Experts of a small language model.
Size: width 128, vocabulary 8192, 27.6M parameters.
Experts: 256 experts in each of 12 layers, 32 squared ReLU neurons an expert, 8 picks a token, a softmax router, a shared expert of 64 neurons.
Training: a variant of Muon for the experts, 627M tokens, 4786 steps.
Below are experts of layer 4 (counted from 0) of a mixture-of-experts language model. Rows are named router (the router's row for the expert), down (a neuron's output weights, with its number) and show model dimensions 0-127. Each number is 500 + 50 x the weight over its row's rms, rounded and kept within 0 to 999. Numbers have three digits each.
Before each expert's rows: "raises" lists some tokens whose logits its average output raises strongly, later layers aside. This comes from a sample of Wikipedia text that the model never trained on.

# expert 190
raises: "ia", "i", "os", "ie", "a", "ia,"
router:507499453510423592463495533514532482535524521458475442518570530469509507498456497483544514403542501472491474437557443539397491518437437479437376519506578432564458586468456540570422542436567506525532484491473563435499548552457554551463557490573457529476514485510557508444544461421530536451424374508550511424478453562481560506376558486495533468561635517482479482539445554544590465436502
down0:510529490524532443527552478550485496413571518466531510509405499519492487511395437497453530524572494490552469568388455482466593466548525545571558454438537515458522579469394500460408459657573519585443503489476547529514457473545500497492502505455539486532527493492521430522535496501350534518432515520496536500359493553451507526512607465527526559484480589480479552543442559504514501598439
down1:574416590524479405527525448461511618528527455460477502428505468536505512499587483544475483540453505498505523515567506555501487449538507434539527451583521438522467414503411595488509468443598508438581546469556449459523337567450473515596515507505425492556430477543495546627447479489503504466523504537556509510521599592474593515517428480457565516551486487482464509448475537563461488462547
down2:510443548485464493461534463452454487440466529446505497441479495453473548484521603494549598450476446519416475530520536511572531483473585435536500511522581497578483586498564563555473557511449513483520436537474519496523477524626590478498473465577460536554456548455490514547478546499421473563405417445498594426472588498530553496500462570591451470414563506490643480517487457436421430534438
down3:551500515457508494437466556459606521535472467508542479528490418536420481541494488445511581487588476480592554552510488533462485459427451540492470626537478528534480475511533552542513400481429528387463595531510458477423515547545451557525501533564452360537461523575472529485528500613455456557499460506539476466410430593526545525500514506482525477359548517401479498492472465605502483491532
down4:442462411528542512465535520525495562495563495444489441522468567468459457620472551521467517416486520562467416502506441449430524451525515580409547518512495421497434509379469534546489511436474475488515386576465556483371540471514503483515521508470466512502532525486514481486480567588420619411563455517459553432597527420569472471459449580451480570537538518493517478446421535568469526468474
down5:455383499484424456498492567517399511470466514553520453521464497591569490515455504504476481496529410572574490430465533408416472449536521524547520618478563540530497519488512547488474612400496527401422569498478481428545490509527574463509500683528476416529500539485510546540459453574416535428495481548542514543552468507446513430457591479511477497531513441492477518524437464529519484552563
down6:545549539435465529402485466566489524502451531467518425462549440443435435447555419572526367612473480511508475577478484546525483464540503531509538460447414501515556539482493564455449551464505444557507508432581521476585531402455415395575476465395482576439421462475490528570592584489561506456467477516458523497556493492499562488605491505483529531528529515461537508508558477440504565569523
down7:449502477544473489515654488429481571512581489433480510462465403514471441498562510546556428593500567491562461495511569492436485429562477390514526504391483456518459482502463528505463541381537477475501600511493603504535547508586571488490442400498472516488443459402547478441470524491496499465428458506600472589581464450497469472488526528493431522494543524459477493437441545502508421431546
down8:647560607411470459467453465490509419546381512550472472426426531459437450499533450545547519551503513486526598440489425512598472433501407536491470456503484484384534539475571567537528474476472477527461499484462551529461489537506425568475424564540486537503439569539494559515594522472531424483496457468489531402494450491574505429494515453504524471499538552343496446518509513541484490476484
down9:429535524524536474519466606554419531494486548588484487485576552519499399418561447441561478398453488503444467488479471445422459437451479489486560439555401491568530521497582568477517527395482448457558495443568514478572618458510459469466408491481479459601591475495508615391458499467470541519494560533548472501567507498469477483552541522462433474538572490458462524467512467467499560560476
down10:578478494518589565549512501533516513478555473475567459559516445454558476502471364483461463446547475529449548559508488446375567495400421508607446527507525467563478484581524470522549496478563449466471540549498488448410494441455510566375556471478360442517532459522572480550478507524504506530404512485518476531481526506567566529510493594425489567488549433462525515433516485579530575515567
down11:434566453496525497576600441538495457530567558469535559576439526513508461552582498465544501472446536559556526580509538410464514474527488522489506456511552524479448488462505535600549439440531533605565486558474541463448524565522485526446477483546577478519543453495514454484545502535570507411442532453464418496605484490467476478440523648538599502410420454542537529415429528408485527451561
down12:447451568568541508362499519591543496452496528496490560449554487495480489493561472482555542540511501481457504474578492507462435560496497508475433480438469509463482453603618522504433515500459600519488517570559454475432460492435499490539523427607496596486606502533483504498418524498542522452478470434476436437527432537524638549522552445417478605557416422436468448479515526498521584495497
down13:537478513561471519485441551573487515474540545466389534513400508580562508504501398499440494431519553477520427517495534481475469417469450527410454507598450548510549568497473460503513490503538451456436423484536511490568444452502559515482474516606554471436504500578480546476433512573477549509463478567557493508548500484472543599591568508491424531595476438375583513445511496449566395442572
down14:544550548605533480499413366508519523457506501411501497401491506584611529474415522477587411433492400521502479478573469439507469509434614505462490515533438538488470518416497437447516424453508482611444522449581476491514536465456518493586478473493415422542481502539453523476510429465497536490504431411451483523494587501506490492466531490559597556465480488563542461524431448448549529463496
down15:500497501389564495416537593495513532564492526570520560494533580524461465527456504486454535393592496467460506508568592465529451600522421539468500504510511527501447497400538530542538413522571486440460444429511548470454537534364562586554538547558522530481524453495522498447486455496494394518516502465483458550542518547511389537535463494447563521601520452547548434408520466433501543588489
down16:583523477404508548494520575432465510596451497564453480418506512474464506480553530507438502551398498569454458501625529542436457462455484400501555474521417514560487481540538453620522421549478559515475533576528430417473549475435472507467533493525534478574533465408553509571597498470537512385534568504505548486447495523499504520532523393463508554525384453559520456454452454505495468499441
down17:507574508489501466499477452504485557451477487503491523423504504527454463590510612509519464565524442524471447529508461516548492606535520524562512547507472486528460530583420459546499476482505605474436477481398476495516558534563373641451432461502494425485486474453501555478556571334457441432522464425428566534472447514477609524497482536458562472565494541508501557570521442431465433519497
down18:564419403457590490472658511451541506481558542565513542460516430527432493453521522482474489490464567559444487508450540506435498518414522553369500441409470431562518517466478633455462491556479553547437470493439538451523496561463474510459486446471480469537409433483530548495566497487473382434485498560565465502532510517417490488509486632463511544520509501428570421497461521447506461483501
down19:509481476551544485601466580475449477533548554529526481505478536503552522427517518439484558519557522468428553453567468395539539418571518524541513540448472581558425506544524558496430513497515481416449463515581580523452523398437511535489543451531489479496549469490538458597495390465553452453459532519519515443614434450457625542506545531464498545510476486435420551551436501518513469444645
down20:496525565451504502508510510423524492544592505529449530570532480446483503462537508520488365547436470561509575562566453576497571487497518614527484502490520490480493427419391494478591502433581549476478420542462439519463479541556512490624489541495533431474542508480483498476525487558601541431554503486536488459521445489532450455488537479482373456510539410552435513579496471510451398630537
down21:470475517593618559449469544571530408478465556454569469507514483550468484541426495415461500551542514528465505557437586565487490526515479393531504499524545407559509425427477587423540444597521552464390497561453452485623529463528475510506504485456505586523481498492506480512497452622458443483531501479519505486494481451530474501551572541434494366546567479556507450449590491502485435454486
down22:505559481497551495520527462508464445446492463442504491490453485466477470496503559572528525474455367549486462526545475541384413560470564549436479464436592507530495481524485469484591518447614440528502547450492476474493492425523464457404514621578487536505488473421523458481459500525487421538430398500439545579486492498477445507417404539398401548610558489439493459416517473487531521470469
down23:518486573491464488545556450478481455515517549516396530479551494510417474463452501413491426559434502500560516371508544493470420523474498450492566467449453470544570474521459472568551569464589441539633485467530580488618627576451446507466550493438560566422514540447520527512514545512453475488486465567563536504454468541491472507635453452541488551443552509521403539500498551473465548477460
down24:595463567605487499467592516543473422464483551443474511499501510507436377496533514441466391502534564493579478459529561496612447482481468564454514436586508486410450499541533526516476462471439529545436539462481475572497522556440543464527549554575591465593408447509437481537603424524465489555496487551448418494501461530502466525597506498539454459587441542455506488537455532539551446488552
down25:430482506528514597585502489484476545478541450458547509533533452382534517467575392449544549475508401535439585591508476437459552484491461584478557504465493468574467428513372525462510527546576498470548485460499507491482532451442552546497491461438465447485482504509524504413506472432491582528475560583490485498471437592434567550390509503620522437522490490497380512461541483480570427464480
down26:555407504586538514451459510479496575566401539471476540545544549518534518448362492455467557453494436586614480546523499462435472457440508490477579604524430481556468518499472487515570487545468539571472541577438416424595439546479473458454506483468501539569449564501412485478601532426423507488535569524444501413480505423499516506480519504510523512527467447542454502550513491501583416539574
down27:515480463548593441462501457577428451555564563453502509397528525473491565538466510454479441472426492488527466503459528514479440489534480451461570383536485490538453551509619550445499553450472497518465433616575483526467515430405447494478544461632502381418481491431600427554495484433480435524538484554499575465464491455451558475511530496526473444470460518570582467500409478446503519487487
down28:508468518581414578534496416503519535478568619456440604548517529455509490530555540567450533490502464468493467460545471533475547476404417621520519532466559482484492537501337589464460524580511536453559495481515465453489478465491551579498453530460479464585583493454517516439528582478503458466517456470475516506506510464435457527485543496526502565534646528526482512426462537587486370529523
down29:535492481578508465439562424531510537519538488418572465483520517452546553429416390600510462527467566558416436563486550529473500467601447478470471498484538549421548464543546492527576440488424498533472513556538513589468451438475479454474525498453460452620534494515501546628533500575561433559534450505539485593460485425570550493565481516457538462474576526534427533534549540547410507506545
down30:443535472507563415532455486476562501457452374464479582426441533476524447444601493487522533460512576437437514474521459489546571521461545494539603452490603445402509576544427427502374520487559538464435515553490487523502502472476464467507459414469483558492507541445435485501466540476460508569565519476532548366455457476544495476525390432527575475470566465534506490453480491482596515417499
down31:491426511516552545434409468552533456539533553578480519524437510451427479467485522439432471490528541521394445414563494558547430513624490604484515498417482556441502510462523523622498494512486451496541499422517456533466557490554423553575526558572529499459551431444550486516527453501484420536547497411456488456579447564553496395492510541466493499489474506372534493512399437571514469533492

# expert 198
raises: "ay", "ain", "aid", "ent", "ac", "ents"
router:448501477538513480490476502529448472484490449498543469430407446522513492458501585471508497505563522576549554524544412531549466430474454629462541521519572478462417469556458478515385471579536510441475492476528512431513516585455490467582586533556547464592492514513445504529439560502453539478478583557501564539433521553482477564521461521611489384479582485600518528513503545623574562580503
down0:520539524539440482507537555545428521541528529483497459505489535572612514450469477444580537489592532466555504492445498476366591453450523536491438519496482515606509524510446472424481421572522541415498521560507465461588408491469579562557420471490451443506452472531375434443469574472471509524474511420536614499514529493429502519454589476505525537420625516482449513482519411480525516494512
down1:555440509513408468497545589527495431572467514561404461490516506514518540564420519566505477541400568484556564517469458525527553398517438469565432505604537580489538532451610492443596552420539462551485506445566453399529424471525398455534465532542460498481447440431440564555455509489549472503559455530543490492477537443481513470485434359501510507501502459538502467503583517521459463475531
down2:516536516505513507548439445578477503511552449646540436518444476562515475483485445465520415532606510527523476487494548582423506383495515557506482561516480531476467545447485444520495520399471565512478450567507477483558609439506504526512600504510529496504510436524543584542473545515440575377471564437499411452527509548408528548512588503549436523495539407535576531465533446422416477452498
down3:537456476484557466547562494473464621495448535508507486530500528374442466399409465494456560550388399444507550500441562473581497494573453452519494461490488477410479605539508522502432480582460499489474464461545495537401552474547387441440542457412503559430531524456586457534530453540483536556461434505434527437477482459584414506522502511433494527530488446494436465482486456522578521457496
down4:545526547475488440509573498466482495498508546395478571465547481495471471540501466545502446513405530495481592486498516504522513563537458408488472618517525599559527420573507542420564564501497553522409530506631506488484488551497483390412541531379478553472488503600471539510414525481522497529513480457488597452500506434504433519638558496506485561460462543497457411523473468530469388499521
down5:514530456468456505467594444521480609418442497417351511468541574550437607402497416495568445547433503481387584536505530514452522519542520501490404517494521557546523487503472500512432416545440592531443564505505519512461432522406500429526544524476525493564476493456505552466454516457482477434479487463526474523483523543481546476478593439586494476548460467496485471532566525538423403584469
down6:487482543496418448434478507474479543512505524516496549535512568440554394447568620476392438508497415466483423489557496500577584469518490479453547565480582517423499558530458539465487522437575520494585468517409524643558535496579622512470455560523480589499518554469519533533500475479468441515533553426456572477474457428571464485439488470454579547561507534443569535462461497521521436485474
down7:533534418451510483536486484545453496428469500530424577488573557508510504509512487476488574472358535508443487464546501630479420495433420584500442541474550505553495523664503555531476551502506496541544494496519523519597476444492501462390511438523499368486544504454549473531527540442564574455467517512487449519498507514425472462588402557462495525551551587501466495406488535469592482448517
down8:427485462598513393509467606457559544512535503585433456581504592473472484542571582395542470525576506619436493541371525486459516474445431571521509463481552521518427498568508455471461424492465520428410524556467464567487483550427558593521489512525529436376558397498530474488494480397492579463461520499538489493473518494514517512468479512460513503478523435495506511465551536506565461495468
down9:485565528536502514526455413428460513510505540574501517528509418508501381495506520482463478473435395471489572525494494513521506518453449519394473485461619466435551500520429477506609391575498548458430433374590532575478438485508520553434597465605537496578505535409479433497520511501530498446523491532536488538497495482472615451551536492484501431524544570510492578460519434497453456456556
down10:495451602485498483527485448471471442472525439504587521498519539563548509467550534507473476558456519465593457541509459417544473582494496468442451522546463619487523397527518544488552568533455464541480476502479482510520545518484503611544588508406439444545538431458475532453506465474494439418517581455472608493589424584453531548553511531579477412456467446543573569506533552404553456540410
down11:489591420477494379459490439500450429502571500519460446535549438467557506453461470446473490609462530479506538544549532512578437502497455516480584514577427479448501535525499608527491547527543487527466545578534659526525466471446444489463523505585575460592493386403459434525538470455474435529519528453459475457611502453528460513540494475520483469508520488437447503492496631467462430519518
down12:506552518572462522456463394557564552496492437536482545370481446535571520517527531489525490477489558570515457546509536474552530554464486463408482467569434469557527526436538518517544462536539483586469440588581448488482558530556529492568463437450579558542449401465494407482538537481535432560488530540490554386514460537498512519435526524452548533423605404580440476553488468524561437494419
down13:462425528584564453477504578520500523425535476478501490442437538500563595449493483567523427522446548505633482615548482462581632486511432559383480512474445513472457530555515471507476486532619542513534461497460453527532430536479470556441540504527483424493597439492528543477474449465538597508552495465456511457496426524486515442512539412595570437430457543563474506547514494539565512476464
down14:461448421570491463514538407508489405477453470508462548473415573517510553544582474476515476508517517467551524612455431417482516485418473458561485467557515511485458426467538513581570474486433480568471513446433415480555441581466587563471524590625477445412527488537568552523589476477458449592527541600481515477497486536505573529535533489505575471559508476464541468548407547466527522486449
down15:459456512500480509475446482556478433513565516448580519618487439528376516447467477436465450539503449395464449497431592558518461516450506457515514452502488378491549478451425447563475509472526464408442467473477505498592477433511464513497527437463502506489552512488576407513468465549483482519498459515455573488588489624512547514463507559637456527512489495568622564453477539443473517519597
down16:523510521515534537439484501518461494454517480473523527419448451507525485447514463459466567556436606507602524475515488526494472445519498532475411506401492578439499378497435537570471505454514425550387522499487458446522523421445511466555415411540468460603493528411532451471418420470531489504424405585591563550580475533520498521529539516531519534460530486537487513372470503569401523464517
down17:503524482458578535489554459439509582520616551477448453515458559457467505576424547576495440527567442491420506506529501532551486485544597490436514466411488463473463454560525528453537349578500455555423518451582516495438501497569450502494554433397502485583440552520421528597466439554445428445526572439470539504496498458559571460456474564457457531545449472528459565525544515522489545480515
down18:460464505557466401517455494479449531509461603427462515452527543415523584487470422553547501504436513551514491517513471464508546556433453408474560383511411506547494441520568582502579544494470458471538606517509564501598503491481529431443503504607521491521497561502383540516555531516549587482528513424506543573450618471458419502567517541438449480572502489483477571555547505495503591517496
down19:460454565475494409473542543572526524437489561463471600418536534409504526556577482513417508525481456504508543510587528491581479522404480500555498553531512474468529431509492482572509593398521434535484520498482475541495466462521473436465512497643549585536381548523604471532468484460551357485439550536448493507568464459502489542605460449581466464461497484472542550503529499495414557492514
down20:505532568446667480489545504501468469489589552420442484514510432527491443449445619530526527528508603504512474513488595503483419533524524421406492498546476510492511556446381452510390513470506515549420546491545497482511514467443574450524497589456561491471485453441574489442537510524422446442443484535535500504478560519502532573498575501421545546479482441468522464447432485590489425577568
down21:420471522534654513508483509503575530553460459522499493486503511487486513546515435480478521451566555513518553513501554428514440423457544565462508483508584472460359349543447541570474472410450539603511500464504491477474492477451475567464582531559575413471500495438439483485538466493442493504593483505449474502436387494483444526538562514556455499485494428489533411518392540544513408527455
down22:557558450496463443477483470523416383543544587544459461483502500444418525519535526485519538530459512487619501530486554551367528531491519560415505433449428516478588598470562574522548537424507579551463501438506429494547475588444501535512476527618537470475525403473586590478558485545521482486455481496505468569448512480503485472516442488460424625513484458442506455533498474581560497467532
down23:489496412481490497465518544547453555428387413485469461527478467575441483565534497520480469478533350455402475486499547401487497458424473526485520516490554462524502551483561527619547487539482546449469514559508557499446520531431458504587554518506489469498474445459472416548500474538351517482443475647477457417432535482454584525496473474453525446512395487468580513489428496505425469485501
down24:578540514585588540421367487547603489493574556517525595460453500506408523457528474419511525536583551463461447470454467420486489473512547572428484475499391439534489429510567506496487462450512597456454478465494576500475523505437509515455496395527515513505486459571479536493433441468464460545465469468500524514440541524445504480482623515550472460482552604603561502504472471621504513531471
down25:431511555569479484551426518608490439517596495436512451480534519465483502478528572562523546371531453462517479551425430545502503377419497501479515463457560413501477466396421433531503462497392482437509536518430517518459554472608509527550518481533449503414588515543479512506469483531466588514508509558536535484399466415517453407495513525428511501544421577439490461474508492559538503443445
down26:462442569464478484497511449474505563480541575426484630446489429448511432492462527436498538457508579514507505529406467564442396502532389583446562495506476512625470481483437497469488536557586526508459442535503562491491483540511467488427533494529525470624480478495524515548501494576504529593490525478461534595620522578610422550490512471512389514583484481467548513504544490504501557498429
down27:431474454456593442533531498481514488492478485591406574475494479414492454499517570525481488511523537581523518444549542546554445489535401512481498534586405551529489488541505463527526445518518559451529517438532461413476479588524481493462530535519430491488473527514503541479505488572427543535390411518455511506518568531453424629522340408520439483562553441580464521464513571436452527471583
down28:484484463490526539478480406500502417547432478506388585451435530513518463619518533514539535511488488480460477523558504585444519456497475491483588502427513461478498536449467469549571538468535528460480495519460496548487493461451468535405569386531486482479482561557572489419566567543487489382423530579438500487564572609460538507466541461501497424529475553477478495502475404603659545478488
down29:447560473476534463563482456478393591442573504415460469558415454510513421372552441622477505528552502570441462507466551526492515463558522597444530529545479465472489556436590563523432516474576568508533414518496440539533513418480556505510432541455506438558473535492564452528542491479463549540542460537433498496452448577499502523507552586468506460585493435559429486477450491533428542542570
down30:478445516563539448514528463486375496555525481416490538495542485544454520496495547457551501600461478457493455538536501609387527602460427470496573503441497484437479540540564532590482511492523525519398406481554488494539499543495513520413591547541529516580464455445471545460488550509408589452427491512584544409576555418500568442477545512479505522571436507542486397452516570467464466529521
down31:520369471439520500519522532543460576578541480441526522527497473401488517522590517530452565486431480496478585611485566535492397494485477430471503445567478447552391446547512482489565437479517528472531470457579536422492535535457379470527556414481468529481450392432496543436478569474460505536482494453561546460463540481451466526482539492535507551499646520497530483468493361532515464467470

# expert 150
raises: "and", "ch", "ain", "g", "ter", "ign"
router:489490467480543497604428642485479496473447391508460494486494505567517533499582468521436504466467440555577578580565479492516432488449512513525447479467527460359535454431471473470418520471520473497474528487423522493526569520541531537559492515519542589401437492480464552531483479517489470468463573612558455471572447459502566529512527526530501503548561479501470394530517533512499647482370
down0:532529504512447490517533493508504496569351550437471488458472526504425587582568506450505621434515504464542526493463442451564480417413490506566616460564490546540420527484527554574436580568439443554444466442472498495525511509492495518463545517438589437514412506413561465498534514508479505425563468468554460500527432481476451467542508457423505474575418430526526564473510547486550412436555
down1:481523489496526533447604454568440457462544596505406489415550487469458516477495563482477470539427444541421500517583464542486543505486510481415500522490445463512441504591486464513473524563560630474425578535526503537483593481439554432452499448468472529552532450476591406481511536483487393498570457496490517514516452583485491569486525446518515696496492499411490522528461534538588510479508
down2:425399487555560517538439433440515455558489487510452476500463513594443543504555493434464474475540472575515545519568456498553490501425384561528435420527490551512448448548506505441455411559481514614421557476578636501478555519519580537460530470489432560482599408401441445457484504500474470549504527471480548562585478495515478492419549498451506507498487494460508503500427422447526524522411
down3:462440436463518436480497397574499593481558540648463482418532488479480522462484553448492606490476555567485495505463554606471504555560406479496381518481478527507540487512516475500494556473445450450485502611595555427568459482480526596507506570449444508525493480494459559511476524474613466459559538462576556457477515496519490608511414535477540551564541489495485476468472568492529550430429
down4:507487400517514544457491531443501462579499466475552524382469561505566494504521505515526560468553449570515582473516547399489476559467497565536564540500482496499484512550457422561528489421546474497452462526476473472477464499507539471390532514462457477533501500382535566446541453500451470462459493540590453466540629524501421509476462513549471336577469429531541545504488410461422377575549
down5:491554447583487465534492520426463525478469516452460540484444526563555487617515443472448465535507493511495482566554456537495494486473511484375457476513489654486457535484533512454572570517470509426495513592553528527507489516408506430446500545452452534557411478370495483462419546496537561540448508561497491528513416433479334519528548527520496433583524562511534480476449421421459508542426
down6:489503498571460466533533551567577405507537430488502538544469545506503434523567505523522479450526517448545576518555412446505441493548476515459561577565536535436480490477431518491617423470468545500563476536502441543368438474488395479499580545554483564574534408478428571492524531480516508552467373473544549441535506472548474464496477570508451464451415550542543500491416505397433482425484
down7:531470584562459478530379545552431558522569474479517501602559433497408487511549492410465542445526470485449468469524468503452494550493448452504506490492479472431408601486560543379506494490423542513434580484509574548532508495576463429510471577560513519555467470497593503498600491473472399509539426504551575543469422511493591423508524504477527495505556537510439440528453569606477554462507
down8:434587497345537437495570496502553507460495474394452525546470537561511527532455488499486570486555513533437518497531499519504384483512430447511496518511460411499400451520492569508506449562579459606416440479515510483519481490520533500528452499512489495481493480495526447531369502435456436462394560500571486485416439509415492584525527502445416519579501457438426463526399483575454515575507
down9:546509493503590499456418497457505537557498402438445551536482376486488539500542464445345443521552571537604505554499470533456405544522525597532521498511495452563487487519527495526464638463499487519517549557498555495469524435451464521391462499427488445473491508386528432546589471486477509564561517538554478478527504467513534469502575509510527500568510585368549496538472543492459572479558
down10:518496511445550463504502658453565453586536533409447529503518433535501503532570563566514446466506430479478490602479573574473482467418413444471465544461514513466479438558532398534511448570549468613503484518445406516512491534529595513444547515565474487486498468560479555501469524522502566439607530481589555490547502484475478588478493524475490399452562425556558437427543505461468513519464
down11:507433436565506478446525533556580544577529436457512447429545542562552527543623467398487472498463504539554466505502536544515510396473502640419502449458578475500450552567503466586563473508506486420497534601456514458515505449493419466508416517551495460456510500478499502492390586490492461573432530433514540567483528395493508560497591471518480481612493497496470492573523545527518536475584
down12:573482537552612526516526479523448537452573535576473517495508436500522584429620555445423418538465534509492499519495489488464474467426514505494442426516514504399479530499402464451566476483445522444449567414482471495518542498507497446547428487436679551515465453442497498483567479563525485476571526511544537471505480399506520583401533540510405483525460505522432476413408480560539521462474
down13:528469526563511512553474588622492501534594496499503390537418453503504448587496574563494508446456532555463517448510495484468445433479526528419454551554492436539465578473468454443583461395499499517485491569483441416436545415574540502615461514400516525530514459550453528443481495495458514483518573533507491433423433557467493483470506542461480528621521523510495517506423573479507507398398
down14:636524452550470460539481512474449588511464523568459578540499537504517482383459498498514568465485448525454530563540468484480546507518496535499556509496544474535484439418476529568517546560473443436571512429462571395543494507508562617487411410564536413481538572481494497525565535496481513398566440529454530516544479531495455453528545521496489568571481543554424455544491517472378377513422
down15:537533489512479520447488411635484548538535525496507510386482467541530598434567491566447436644512528528520545541492479510478469538443381434474477485475461527479405524491402493440404519449476483554486483484494409495561413438543539462407486459380527491450480508442467528478495521497509562545449548461497510478406569524472539558371424516535491512566576520515496486441506476514509527456516
down16:505466477496476458440533545491548518388550482492601575521530520454556494470404513513417586455495531528491508617520511433529477543484558566381448465490460480473478555503502576471519504479475420536511501481482558563448492517474547545621453386463540472532456437563553587533548533470589595426510487490468461515474435522431431511499442455421437594514434528485516468583479567478552503473430
down17:521515442421457563451529520542480479469576469503546542477478560545494503489581500422542556567459460464549596434509514532620446481423497468533451484505483514531460425440450505517441437495498553538514645478620491589457383520567547538598472452486522488410485481467462425456471529504417507424473517489522553525490460497500525489604427592488453531469516486506459557400546429526482477450542
down18:482459421551592534561499529519424409475643489553483511494524545523481532511591548454511466564477521526412509566489476585419606500462539510500473525470539526604553588522532497440580516593543436495375449438533490583419517482503504579458484437522475501451471444515565515440559443516557476480514517471522569471609458438478472500440527453543469579490489479473510500448486555460578564489531
down19:534596541533575456504543609382546486525497469498470474457560491519478393446559548507543488564506481494557480485476477465464518478484557584539555541475465505502541419485490524620489549417461523615439499544428480514516483606434532546517491429535504495416534556485540478498473537449443557498461487510505598549608482465496491541515549536548400473556545374532550504457472511509454523637466
down20:472481471459604383564582459586507491519557511501511507436464448401398502464541550523460503483565569489548473579518445429526463493411587554448493548539470387478545437464597531561464556455566497499434458511502564451504473480561504585466518436540509497473483430431548537423480477550518381475456424458505459472479478552413495482477486539432481506486482459480460466487418411519492567454452
down21:490569558531611511467533445381554469476496596578501591462535558537525480423531450449541537516527550516508484469519593473607501446476504523472410481560439539481482535488539475453575507568480555585476519499529547464482555492568512492504389474581464571483495495586536396492467497492456479584460459552493488425538477556445584532489532506643553498533499485454545461478575422457493451543565
down22:562491510492477461470444561617521565478585545554512478499497573569437459441525470504374529446536452397443557480447513433503493451504525554547492523501535548533559541518442515569434561532542433506516451542515460497529594505586575370570465554515533463551432569455464529486442544543393548517598552443470526448494542505458592459501553439497486483493437553443545522518499587483473553460524
down23:404436541447457567513498462535529495441490574458476473488472460535512526533420552448432462516510446550548446585499484572497462595568573469412532545475421483448501431542514459471519458539591520546437498485464474530523483478532424465448435455537448508477468545463511454494461412601577487568614434556494464588566520516507531466390518489458610423455468550496416499428462444456463467564484
down24:391396532462541528463550438494531481419475526501384519485498508530553474562450526555410540452501398489581514474397433475553524557441514498578559518543460453584496551506514512467530373464533425509479519495541493519492452453530489474420536439526570556584431369455525493400460613429545516512537459553444469523521531515429525502524473449481468547507563488567516473527512514520552579468507
down25:539541414543442474535400451488430421485392482467488473444533550447441584559482411519472409501538469539500588475540514556460524559493494481457493578460515529471438435569457521504497465604487536538508484529486509487430452479555528521420564538523492554455447470535466485539435532455465518499455588582506462474552485553436512490539450504473627466501513453492464537449631542452562541420363
down26:464562576614542503476554491493505514513559512462517433448543559541561537422483478555436503595486470558478436452560419463483503542491524553427633470555519503535464485484443373531505428463496446439562419484456555476554428447448396610524537480493486502512459489496453426452513486607539520480424485437504454497484452490576576556440534465555540547472454524437507560490486496433547460488581
down27:546460416495502507493542485546516533547544437549459516545490467559546542434633494552374521477474529544604498463449504444494433482522483587565561453524549519604440567461449515519491491415523482475477588614483528487575469542373567450503460505428576441522477509514553432448501474468548520540472508559531461510491437477514544532451531511490413578508590507534463482399517425401521479475514
down28:532450485458465568486501461541487472502436499513613603555478409463456434534515459450480490447521511484487468465541479465485448466505381492505517372522501434483500480474649538531499536565394451464498526547532460522432403482442506468554586544560579552525510545664513420596553544524515442512413526478415536495510493484482476472579530509435494542493525453488483550498509439563527497542553
down29:398557502601464462626414499500462564491533555415513518559479517490485502571503496494485512485479445438583414371442505505498541545572427501462459469465403439501522556474466575580445471509521512444427556603581530477466480513512487489454494468464524440456506488508535462543471460503490541470509415488562510424534476497575614415573500523562386499545475488471554517540572481427548516559523
down30:484478503491557547411508517554413470508454504465437608521491424420554475498517457622481518552532597496501551487494479474482478565510485462485519457365580447499469414503531520465514459462541585584456455442515507420515527537463419480514591545489443460545526438425479577468526393513465550488449456472532508503503459521413502469531530486459474431543529484516403415492568372453402538508478
down31:476571506483456488562555645494509486487507597464504529537475511549486430559531526421544507495584436486454556551539537511442487530499444543493513485545592546481494446627465564449497523512589464493499508467556462489569496456449621507444591558415471541488427468494470466538444486517503486459421499466558499545568530595447474505584585405518562559557534349523532509503503470484555461521520